config = dict(
    moe_layers=[2, 3, 4, 5, 6, 7, 8],
    router_score='sigmoid',
    n_groups=8,
    norm='rmsnorm',
    beta2=0.98,
    steps=4371,
)
Below are experts of layer 6 (counted from 0) of a mixture-of-experts language model. Rows are named router (the router's row for the expert) and show model dimensions 128-255. Each number is 200 + 40 x the weight over its row's rms, rounded and kept within 0 to 999.
Before each expert's rows: a language model's description of what the expert responds to. This comes from a sample of Wikipedia text that the model never trained on.

# expert 36
Description: Infobox list dashes
router,207,209,249,236,209,150,182,233,192,213,133,180,187,179,247,268,182,224,150,243,192,103,193,213,165,240,290,217,189,195,261,178,234,200,172,159,210,194,161,130,207,242,192,148,236,215,177,200,165,189,183,257,226,245,178,166,165,301,167,217,177,149,163,247,249,223,249,168,223,170,209,147,193,209,203,143,185,170,211,229,210,156,163,127,157,150,257,179,179,158,163,244,187,260,202,211,179,149,224,211,174,197,205,189,266,223,168,253,188,187,117,236,190,215,136,207,273,265,168,213,95,126,156,228,126,191,158,159

# expert 50
Description: Verbs after subjects
router,194,244,261,196,118,149,156,249,220,140,167,215,250,219,251,142,202,248,197,233,208,154,246,253,190,194,243,207,288,253,204,191,175,137,201,232,295,154,180,121,151,173,208,271,263,261,193,99,132,241,204,211,213,237,222,195,210,212,212,195,211,126,149,216,172,122,204,198,241,235,205,204,159,137,122,240,203,156,212,149,217,150,133,129,128,200,237,170,236,146,201,169,208,204,183,243,217,188,210,241,229,165,206,173,165,190,248,123,235,190,180,202,295,208,194,258,221,118,237,284,229,224,219,234,193,200,157,127

# expert 59
Description: Table pipe separators
router,289,211,187,218,200,173,207,242,238,209,118,208,221,224,206,230,193,220,116,225,187,235,197,184,173,251,169,253,204,160,219,201,189,138,121,140,184,171,144,190,169,160,254,198,260,286,221,202,174,186,270,154,164,138,186,119,238,177,231,213,226,63,185,215,197,238,169,251,173,226,189,206,222,209,207,159,210,211,165,151,183,214,137,147,206,226,131,154,124,158,148,244,197,179,171,193,240,232,198,241,191,137,121,74,189,149,200,258,165,222,197,182,302,187,174,216,234,144,208,221,178,184,214,229,189,257,198,198

# expert 42
Description: Dashes before names
router,223,204,187,181,220,154,169,183,177,201,139,165,196,165,274,278,164,259,187,218,186,176,175,176,134,247,315,231,213,180,288,137,128,176,144,187,218,177,149,172,207,250,256,190,294,209,199,193,186,126,227,264,214,232,207,172,143,266,178,196,191,184,143,267,196,198,197,201,261,225,237,189,182,202,233,159,250,201,197,207,220,103,172,158,202,203,202,127,170,180,214,299,208,231,149,194,201,203,238,166,199,205,254,185,222,219,165,236,202,141,149,228,235,132,136,241,240,212,197,212,153,130,214,226,174,212,181,167

# expert 31
Description: Name and compound openings
router,146,165,266,273,171,163,154,290,255,202,190,193,228,179,225,146,155,161,148,191,164,189,168,101,199,208,220,127,226,209,235,243,253,133,167,129,191,184,181,157,158,251,223,187,217,245,156,96,173,200,243,229,237,218,195,180,235,162,239,228,233,140,228,176,222,134,172,253,165,213,201,139,223,213,159,197,225,134,266,196,161,173,234,178,143,161,262,151,227,200,209,183,161,266,230,217,177,214,250,135,217,157,148,119,151,198,195,264,186,180,193,207,186,189,122,184,251,207,195,268,223,176,187,192,194,228,210,187

# expert 55
Description: Pronouns and auxiliaries
router,171,232,291,181,135,165,202,293,207,146,206,156,253,180,226,222,213,173,165,223,200,145,249,197,185,195,288,141,306,198,204,211,113,180,233,156,241,125,187,144,193,261,184,189,227,206,204,172,199,258,268,171,198,248,221,90,219,191,232,183,205,176,171,199,205,130,256,157,197,226,215,210,250,201,121,173,221,176,180,169,213,199,169,120,126,224,212,145,227,141,211,190,225,272,199,250,128,230,226,184,191,206,144,176,220,233,225,153,197,199,137,184,289,176,210,247,229,177,171,301,267,200,195,203,187,218,208,167

# expert 40
Description: People, roles, and relations
router,175,204,225,199,141,182,241,196,277,213,165,182,206,239,223,181,201,205,196,240,119,213,214,214,180,245,247,224,224,210,222,220,174,186,121,167,200,180,144,138,159,141,251,259,241,181,224,200,232,149,256,231,213,284,168,204,240,258,119,218,151,182,213,197,257,143,189,175,196,193,219,170,247,214,161,231,241,194,199,189,182,156,148,174,208,242,233,178,185,174,137,197,162,166,205,185,208,237,297,183,253,176,168,169,198,232,175,191,131,206,131,221,196,147,123,331,220,203,217,174,231,191,266,185,221,243,210,115

# expert 51
Description: Verbs and function words
router,196,272,227,207,132,158,131,236,207,154,187,225,247,224,235,173,195,224,191,240,215,134,279,235,206,175,268,234,283,204,216,226,171,123,244,209,305,121,165,141,179,175,220,211,249,243,170,137,159,224,219,216,236,217,230,178,234,251,186,186,227,139,163,196,188,115,261,204,221,216,186,207,158,151,143,185,159,136,208,148,204,146,169,119,129,220,245,184,227,142,222,200,245,191,207,248,204,207,226,247,201,180,195,199,149,171,203,181,246,217,191,222,288,213,213,291,225,104,246,265,242,200,219,210,233,226,160,113

# expert 25
Description: Single capital initials
router,178,219,252,240,186,152,248,225,218,190,133,155,226,206,254,208,147,160,181,202,253,198,191,100,200,225,240,173,162,239,194,216,137,132,204,221,211,165,215,204,205,227,243,174,217,253,180,159,230,164,241,175,210,265,216,144,176,163,161,150,206,210,182,221,180,228,260,265,181,178,230,188,222,188,153,235,243,139,261,185,155,229,232,160,223,219,202,201,135,185,222,222,117,203,217,171,133,129,214,185,252,184,130,172,142,249,277,255,211,160,158,174,220,198,105,172,235,200,292,266,171,192,249,193,127,204,200,127

# expert 2
Description: Capitalized name openers
router,258,153,191,223,157,140,219,253,259,203,201,186,192,141,176,169,134,161,148,160,146,216,167,154,149,216,230,152,208,252,240,173,214,139,130,166,211,204,156,204,165,172,204,216,210,227,189,202,206,197,243,261,198,271,188,168,271,206,225,188,202,165,243,218,205,189,216,242,205,130,219,204,147,137,186,264,208,171,185,197,188,174,174,187,174,177,182,159,139,143,145,209,200,234,188,187,202,248,262,227,119,139,156,143,241,200,254,255,259,155,142,161,184,104,174,196,189,191,241,200,229,202,208,221,207,174,210,146

# expert 26
Description: Units, formulas, symbols
router,183,252,298,218,191,108,186,229,222,221,186,154,179,247,217,194,164,197,158,204,210,187,198,160,177,245,239,194,170,167,197,217,227,194,200,180,252,154,222,183,190,255,198,120,203,268,173,159,206,218,219,232,233,260,154,130,210,194,221,156,221,171,112,248,239,207,212,206,140,156,261,247,243,192,141,194,143,140,227,215,118,240,137,177,195,168,212,162,161,199,209,311,113,279,154,233,162,126,243,222,176,199,154,188,215,229,262,248,249,172,115,195,229,231,191,177,234,132,232,249,138,146,196,165,180,245,206,219

# expert 0
Description: Proper-name and heading words
router,228,220,223,221,159,147,228,286,252,153,188,198,238,237,196,132,210,174,150,207,256,175,110,91,224,224,245,144,244,206,275,172,225,199,179,151,203,193,146,179,184,195,164,159,225,244,177,219,160,151,210,287,200,265,192,164,230,210,160,182,225,178,200,121,185,190,169,241,181,130,242,188,211,175,171,196,208,204,207,201,180,186,166,184,193,251,205,162,178,180,163,231,160,198,228,251,176,212,251,111,196,195,195,176,197,192,150,262,198,177,142,193,202,181,143,203,198,183,214,279,196,174,208,259,160,217,194,155

# expert 32
Description: Roles and offices
router,219,239,166,233,127,146,289,230,264,181,154,183,229,239,164,235,185,152,196,218,117,194,191,201,194,207,278,200,222,178,220,229,205,165,153,167,191,173,107,95,164,149,216,261,256,197,195,205,261,155,271,188,221,174,185,242,252,250,184,222,174,128,193,223,236,119,209,220,219,187,203,175,229,192,160,231,193,197,226,164,202,156,191,163,185,220,267,174,145,161,131,174,163,210,181,213,206,240,249,152,251,207,163,175,163,258,184,158,166,226,192,227,221,177,165,295,226,176,201,186,212,223,175,116,212,279,175,143

# expert 17
Description: Capitals opening lines
router,180,234,200,304,224,116,231,276,269,236,137,159,201,203,242,179,148,217,165,197,248,264,203,118,210,231,231,155,254,201,221,187,225,163,223,187,279,218,169,191,178,267,269,168,214,210,138,169,207,160,203,204,215,250,211,177,249,157,228,211,195,179,183,222,200,202,276,228,185,183,207,225,236,200,155,176,202,110,224,206,145,222,200,141,151,254,245,182,114,200,297,243,154,186,168,185,206,168,273,127,192,175,199,163,199,205,299,212,167,190,190,199,277,266,114,144,263,166,229,269,178,231,226,164,191,260,173,195

# expert 49
Description: South Asian name syllables
router,156,145,255,281,159,166,192,201,269,180,156,187,174,220,287,191,176,153,169,167,207,206,174,96,180,174,202,207,180,178,291,221,183,183,144,205,171,190,103,205,196,242,220,198,217,240,187,184,213,188,207,247,227,252,196,185,221,165,261,207,183,207,171,226,194,229,209,234,242,168,270,203,202,202,113,197,229,245,240,145,221,114,222,165,254,239,243,146,169,196,190,228,172,353,193,193,239,187,265,177,200,202,175,182,162,227,221,241,220,204,180,212,183,204,235,193,222,154,215,247,202,167,122,211,177,197,134,184

# expert 58
Description: Foreign-script and syllable pieces
router,180,168,216,241,136,127,238,240,185,239,201,208,203,151,237,201,175,202,171,231,166,242,165,134,183,263,195,274,164,201,240,211,153,164,198,144,215,241,141,187,139,177,167,200,269,217,172,156,181,221,155,228,169,242,188,147,176,206,199,152,194,181,205,226,125,243,131,258,142,145,185,272,218,169,199,181,199,203,230,102,225,136,207,204,178,192,158,158,143,196,203,219,149,230,190,235,259,195,225,189,216,165,217,190,173,168,229,199,189,118,155,183,120,157,240,223,238,219,244,218,133,201,224,274,137,179,209,160

# expert 47
Description: Institutional and political words
router,277,175,187,299,158,145,220,240,179,205,189,133,197,172,225,193,171,181,201,214,107,175,195,187,247,211,240,211,190,204,267,201,206,196,117,161,166,172,142,111,155,190,256,192,207,203,244,168,202,196,270,202,207,243,169,237,266,213,238,261,181,134,164,204,260,146,212,187,244,211,160,165,274,154,205,236,205,129,198,196,151,199,168,202,157,175,261,174,124,155,144,224,186,259,191,182,172,259,259,192,172,179,200,145,224,194,169,211,196,151,178,236,192,175,143,215,284,251,180,228,215,120,155,235,203,223,225,149